{"num_hidden_layers": 14, "experts_per_token": 2, "d_expert": 160, "d_shared_expert": 320, "router_score": "softmax", "normalize_top_k": true, "routed_scale": 1.5, "router_cosine_scale": 14.0, "norm": "rmsnorm", "tie_word_embeddings": true, "optimizer": "muon_variant", "batch_tokens": 32768, "max_seq_len": 512, "train_tokens": 372800000, "dataset": "wikipedia_en"}
Below are experts of layer 2 (counted from 0) of a mixture-of-experts language model. Rows are named router (the router's row for the expert), up (a neuron's input weights, with its number) and show model dimensions 192-255. Each number is 500 + 25 x the weight over its row's rms, rounded and kept within 0 to 999. Numbers have three digits each.
Before each expert's rows: "mostly gets" lists some tokens that are sent to it at least half of the time. This comes from a sample of Wikipedia text that the model never trained on.

# expert 7
mostly gets: " was", ",", ".", " is", "\"", " that"
router:463499501490474532510502518471500531485514527500488505503495468479484549458462496545483522572480496492517555471494489494508511463543537485495519467503507542470497477499500476486533475539452506
up19:503503537503536529521517499472533499508481488472447520477466509533477492500544491488496514501506499460492525529534519492529482535500510486469517528522505449483507494564523505496525485465537514
up20:515465496551526434507448446526470499560502488482492476513475504506496494500487506509480481505505471528537550478540485512531497516526516527514495461501523500499481525496524494503514492498515529
up21:522462453500512546507477507466530518479475490498477519532449456518476517514520476537486499467479525496485510483490479493513495483510442483514527456502446482502525518501513491483486502499487474
up22:517479482480497468473461536498511486475469531502490537495480498479497503458472484499511512491480503468508547503518511496458533489457527517515469553520550463445522505446466518527491487510472506
up23:512518511491488479561514444529525540542547533504476501495473496503469524512498536520508461471493486469509507472434518473507541510465481468504493485490475454509504518512474542468492539511486485
up24:482486523528516480510490512481469493506452476478526506473480483501516520468492466534458531582509490489503495522494491498490487505462521521492471523494493475497541492532512479515504492499529513
up25:471523492503534496538482499541478500462510488493477426516478471447478475515477468492489490520462481445511511509516489526480543449502529507510486533503507545520507510499437509517558541503493516
up26:507489510511527494485519479537528461513515461494465501480570504478495503535529510502532491507530542499506493511523547436470445490573480503492521493489532521470489463532517526515555506498465482
up27:502494486528469459482509476511500496479463515494491472496533483514495493528499523473488485488499490454456524497496512479514482509480478546551445490469495522532498464530477499508501498543503518
up28:526531477490527492531489502519523489537443534529491537506498497480507536520460512506514486521500494471521524475509504526484528492491561451535484489503471516532509462497494471499515489437492530
up29:509479476448503504494494505483497468508563540536518532514488486520470499459502518542517500503496523508510470495520463488452558539493493518508471479528466480543469467521462472506477504498530491
up30:519493511497477512500500521523491487444457482450508508491506474462507503486486513472429538495510529488498485497493540522491450538512527506537526507481500509502529545470509472492519511524531534
up31:498475532495514488521503477497528487476473522502471521495455503495472496534506448510470495514489520485538515498505518438561453542519437500518475483461466483512530473519471490489435510520468514
up32:526491472481490490487498485512499461516517498477521446487500524488507464507482513522470525462462470480478476516466511535460503555534512471480470492525541463491499477498520524513534500522514519
up33:477484493471460496513414520494515500521500522520534519541537488535483520455450482525500446534495496511469501505549468533504493474448470524471479476503485469546505514484493499502506474510518464
up34:525473486505534504540493521512511502502496462496541501489566475477490509521490474500483525515560490459535462469516517536510464487527509465483529494496523490480475493535482468474480515516479499
up35:503520534470554524475492457489483510547486519513522504520550484525484512496509426549482569506489530486495506480466483539528481501521509520492541469526514507482492511534530489473470540486518500
up36:510470509470484519486519539510467485542464534498504512456535466539557508488507555551490509468494458529544455527498496511464489509477461493529472508461512522512520527511515536506509467489513501
up37:529532518503503512533432469526496503490484498491485470467537515510493486518510456492573501464531541541496503480506530518520517499479521515476487515490484475492553473469525504534477483516518550
up38:512542458501505506464496478500512514408503524528483489497506508488485480457539515480480520471478516505475464524445479500473544502455513495526431498506471500430479504530487477523477468499510460
up39:477498492498515501461473489534495493498545469580516522521523514483493488492444508486503494486474495487505508516500471493524502517544480488509468482497456469474506563509514495504538470528490512
up40:504514467493492512499502526485505447542534515511482491493489499490426526515503470501480488460468512470472512516494475466477502503520513473475523537513481468565514507507505488493531521490475477
up41:472481471474497489506497458511551496481555466473499465502510495491511507522489527500546551501432460513496512466522472521542502512482497507454493509506470526420521508448492547487470473494459491
up42:474495561553544485452532511485513524471504488475507511494486513518516523493513481458516498503502505459492513468491483506521519537472449488479496466486498528537507523474524548505546496513444499
up43:518491501529429517456488532523481519489507504512449531482505490508514478526525530495500522466500506459493487543445492503457481541513481508457496515555485490493476433514493510480481516484481468
up44:497513550476488497505475524489479516488486520474449477474483498495512502480551514471563508488474492496504511505492515481471501505513510496495494488488545483462461528513468529482494507518516458
up45:457521517495500518451491517450484500503501540492460498475485450488508487491512463506525490544522514499507447506469494495584485506469465520552481421487503472497502461475506511525529536504463527
up46:470500449448480513496528456480510477565500497501511499496520479522482466483511480515561478479508501500506512498529508543492536499540490526496536504542446493481513521509509459479494499508462529
up47:455520507509480498492519525519513504519516507468533496529498530526517482470524495494519455487515492506462498495488519438519482477515484488467517491460516490505492508474537476482528490501502502
up48:480547504500518494515491485461507524519507496482490453491518524501511504515489481527522503507532491478480517494491512521476497536468526450492503498445495501483501485500467474476511493544516489
up49:491530495481493491521520545492498471471509546519498512466540536474518525495480502464518485492523527463510449533505490510438558493412549500513502480549453530465500492528473479502482552533486512

# expert 2
mostly gets: " of", " the", "'s", " his", " their", " its"
router:552523517494522518507509484531468520561502492510459470496487487524504468529528523469526527518511511518461459504468557501490517451446508510490512493487490485511469455518515515487498532509543501
up19:531522491484533511492494462490467523515462475474525453497506452554494484518468511507505513522505518518512521475515498540534483501498502482467490541478465529529472490469500482521478503488508495
up20:530504501492458470473488484446508537542488507488515470510477479515470518529497550515487494486496451500508515525470518477535467487511479489537471498488487479495486471516487523485521517544488484
up21:510508486499498518527530497488482536473499463492518521458499460509531468456498521449469479540537500543464512529519514503509517513527514494488510487520479519475480523550492472494467500515512481
up22:479505516474509471497484467503511489489498505486484453494508495534522506527470505459481557498512522500510467458520499470523488473474495533493485524447540499515483402519515463516473508517498456
up23:520539460469539527462514488444501503469533521490483483497500517502475505533484491478502499492528476471506440527485490473525499508473523500539523517447496503534484533503485526532498480521476517
up24:495493531545538498489458482500465490531474495475511475501503489498480521505506520481505536427517537497523512441517484510532512552471513540493492500489469500518496491504451522466484532518469494
up25:482510500486503559498492472521495549492493490485522530504518522539506479537514534505507513472484509477486482467537527452532451469496484504482524499482499462498486544495488468489532484488524502
up26:520517492510557481466509475552537502493460471526506472456484534546460490528508480483508523465504517482502454468527506471495545459450500486460459460516505478524528490528477475463523527480506524
up27:521521491543501513501478493473491537568475492467508462523455476508442507484504494470466459495498483519481468527496543492486492539519469464485481562521474473484503518486495488468511501512494459
up28:520516472506506504471555498505469507529523511510516469512473458515477477500506507475527514493527521505516505511496544486509498453498493495488492528548470507500524492497489504498529504517540516
up29:495533474459519455508509455482498529521505499486507484504543503471487515489499492471502533436467547568510486470504530482496513505494537485501472512506498470458471469475489527518517487463479502
up30:498515530517516539478455459494485491498525482471471522523457500508462541484505453508517512507459511480478505511510498457481474480494505477469514454511517489520509504504542516455488491490489482
up31:483484485509509536476459497514522500503468490452483497495511495472517513559502504506479583508529455541471488464505484461512512504499520496488512493459494477505507514478502484467467500454490513
up32:495495521546525494494489466482478489514462516481496524506486538495454496570451541499495437523488545511491488468496564487498491504498491504471521483507516473520459525523491517520484533483546497
up33:486511503523480419482450432516489528496496501506469541527470484487498502526473513495523515488506463466486522523520515508496479488539513495442498495502492533519513558486468483527534487481476504
up34:479489527473475539470496479511552511439470496520485512521527474465488488492517522506515551519483476517494493459482469476532517431545427538503504512535502473510509514464513461515476516509489504
up35:524535520521483471508528493527538538488494473513495488492497466500531516484482511482440492493503501488459513474493511535466498487526488486519513523499469451504507485528515525522472490497512461
up36:545520510513530471435499487529481476543499494501498487506519503520527504503498522457538498503519532449449485477480494518498496465477482478475501519497501492513512514465537474508520526524517498
up37:492529448487467528486503508484523484462496487435485492469499511503504509512527522530474502524480522491507498488517526462470501483506490478508478509486504516462467499572511531453545487510473489
up38:488512501487495547504492513485492512512518518512520512526473481508557500513519484508515484511547479484531474497517549519505487528491545495521474517430497527515466518504523528515459469479515501
up39:529466479504507484547539443510524477512481488472521500497488492500460517498484507502542452463514523476482534491522469525448511473540479543464488476456494542460459482561502505473495490486492506
up40:532535516541540507493474488475505500556482503494485465453510460481487491516520496482488504507487528510517512496504524530523505477504493514510524493485511523498500495492520501469501471491477525
up41:501491500531473507487431480525475516499467485462517516513497470449500505515523512465463486482438517486480465497464520496503497520478479487522509495430514481499498521468485478489492551501483484
up42:493498508508424454500518523493492502499535502486487503478504505489522459473504459506469483496483496505513475514534474495447517545487545471498472524498507451531486501488560513501498495458523475
up43:476535529506506537527492504518544499482494533553479475528506481509516511457463513510466561469490512505535472501506495533470491461518493474502471508509483533483521496463525520489515479486520524
up44:493540508495453479434481484497509467501470490504514514494552508503545491532544525534476495469501520467495497466493466512466473522533486487526497524519556486447499525515488452507512510510478501
up45:522499481485519485491492485498506550493490486502490501509515480506530458553539557424463500481508524492479455509478491474480495477499474506507515496523490505501487503506502527502489553527504508
up46:474498502514522524530499521517539507528538487489455468492451495518514510538502490472546492470487490480467500548504502500462496497527472526473464455485464491524545515512522506512548523539529522
up47:521541517499521495530481459489460537460485513556491538500570453537521443521467494520512456476492502543504562488514500484500495484525478499502474506525487450502510479503516505502496492500526529
up48:495495485511510491502517486516483496515565569471488487516479487494530475509485461446542479550486512464491531493499507492426540519486504524503456481525478468453491493490495488477516486506473499
up49:508493503490475503483483493466528510522483471459476506476510502479491482524486501514531454493487506485462484451491492478530496470497489472484455500500501507528521524508500532506500487451527493

# expert 0
mostly gets: "\n\n", "==", "In", " in", " |\n\n", ")\n\n"
router:443501467506455494523464536473549480438507487508490496475562533500499491483519476511535525483469496499493524478505480501514529533481494533531493495471497515468520498476464497486516523491480477
up19:490498476517505495523521506510517501441514495515529544508497488512522457481533495481513482506506455488512482529516432467514505499517494479521530497478525482494498502541476501501514482513452491
up20:505509502488479523481500523452550505484523542491527532484521476485494506474490518512519487563492510448470499473509447528471527508464477510500481495500503494439489529517479514467539550462505480
up21:486497509508511492503475484464484533519548511476488498486450507513480520530518511530490480519486509466498482456517487494528503464517496521486512493425484476455500544519480504493500559491489487
up22:484527511512494482501533501434493499483520509462511483505497507531529485528518510436502471501494478494478488476500487535513517496474513497493489477481467509486516535497482520447505494558542471
up23:446518485497531504522496468494503510460498513468516493453528494499487498512484526547524523474508488510462504500522429518530506535519543505490518483482469483515498510434494479500502488554495497
up24:510523488514513507507477456476502520456524502500521500496500531520512521494456479525521469477478513508512467538520469516529527571487503497469483488473493517512488545506478502461454530510470530
up25:491485518530459484525456501523516475502517531513466504485571507493476521478478470485534531464510525533542508525475513511473478486499547541489492541513472462469503460469491513457515470486488498
up26:502461533457514509506490490505488531505509508501518526472500507497512526531499505482565470490483547477494505502534528495462513482490512495468487475486491523535476505529478526496517476479497495
up27:463526467524484485547484487522503485500491482544486524490485510478448496517458502511457486474515476500497460506501503487513469522539519516536502520489480492488486550547470512495481535517465461
up28:448477512545485475518531479551537554458503539511502491501499500530502506492536499520488511489505432500527471450518499448526514494539507536533515508506505470515478542501517508468540469480530495
up29:517540530540501461490491452508560497466530473518514531526527532524508519437525499485557551444489500498469472491503508463530520503498489513490482491538521508501488489529483457491443477495481489
up30:522524534506505520480507452482487513466500475506473518477476512532487506403482520468478526520464487571515497507530478514471489487490470525472470483530474520536506492498513504487546531487477433
up31:458475522484447495467548502536510518463530453502459480500477509510517516481486491455536512480499524478519512513480483522464469475473497525513504502491498507505526490490467523480483537499517487
up32:507496477488456535489483510477484451509486480479488522505518543536509512498492478466558487521491525468475482475532479453487508557502514505508482495498508541467510543483498482494524496472477520
up33:477530512512516482509502475458549481515503470455492526528490493476520537502507501509495532455480526516471531504495463492537521523490521527523529474524512505492491501504477501518484469516532507
up34:510477481518530483479520478492512521443503501481474505462499507522494506510467488521484454527517542486476476514506460566541462476467556547540498503437479562501495535525520493521476503479462509
up35:512497472502513495514479506499475541483531441562532543503520482486500474514537491509457493508510500517526468485475465482454471516519471491513489493477465527543497499483532518503523491495508483
up36:504517508463469510461497520485564531535553498473486498493467446511517468477477506542518448500488510502491514513553493501507479468524504534471460507456500521502503490477556485484530548451522459
up37:456514496488466513484504456548526489460484467533507514494573520490497520503516503459516491433538457499542487512456476494503486493500511528480495492490456491488492530520445533526483487489529496
up38:459507478440540459526542521516508477485487504499499546547490517510470478485505504517554476519473481512468496510552491483474525499487545504482456494558494446485536500509477479518492492488493515
up39:484501463463469566448455492508520516482488526513484476447497491477495478478476531498504473486462504472489491497463517533520501462516500478521532510481492480513515506455494550465531537534470487
up40:479562504537476480529482556484510527433487510492507455474535498500557521531508487515475510477500487465473531514474440532505509544486483505511517497483504506491499554522536506498519496493491510
up41:444502511507490484512500502492508485453501484445508467480479494486455492492488537497507462494465470550489527513483482480533503550502490505533536529447465458484501506491480478482462468472519481
up42:495517497491485469514490490502490525493541477474513483472514503498511513497502486514564455523513476445503505483509538506475444531522492489527504509496524528484555495484443518529543460520498537
up43:521455493526488512471518506515481502512504484463525529478487500469484515516480509498506533495526507515464502468481464484475469505493498497475557507489482486470471514506529507509473467522488467
up44:485502502512484516488502473533532526516450486493498497497511482511487499499524502514542480484499525556513511485473524474522483499517492485490542503553520530500506501570528433531503491499491536
up45:470478479517506450496508473498480518478517502512514516509570475469479484496499465514528493473478470521528512527490508532465497473490515470543469473450504489510544477514504488497485505551507503
up46:491516501498505503534505519481532502510462522472524486520492523517480482467496549558530465509500507462475566493505476507493447504510519500495512526483511531500510493533501503499545529490453485
up47:489518530469512492500498512444494477522478485471527532508509549510491498460503512469479478538493477518518535489499466516521466523475502484459473471500545506490494486507510457515533474478494499
up48:530464490525500477478520477517502506508512500481505516493474489502534525497504486495440487476491486495511512441486515515496472534514516450515521492455465483495513521523546531510504462477485469
up49:511504482519444451462515482506487559433516513492476481498522531504512499473527507492503489510501499473505548479493513497502497529508526541535487506518464485516500522497493466507488487494529490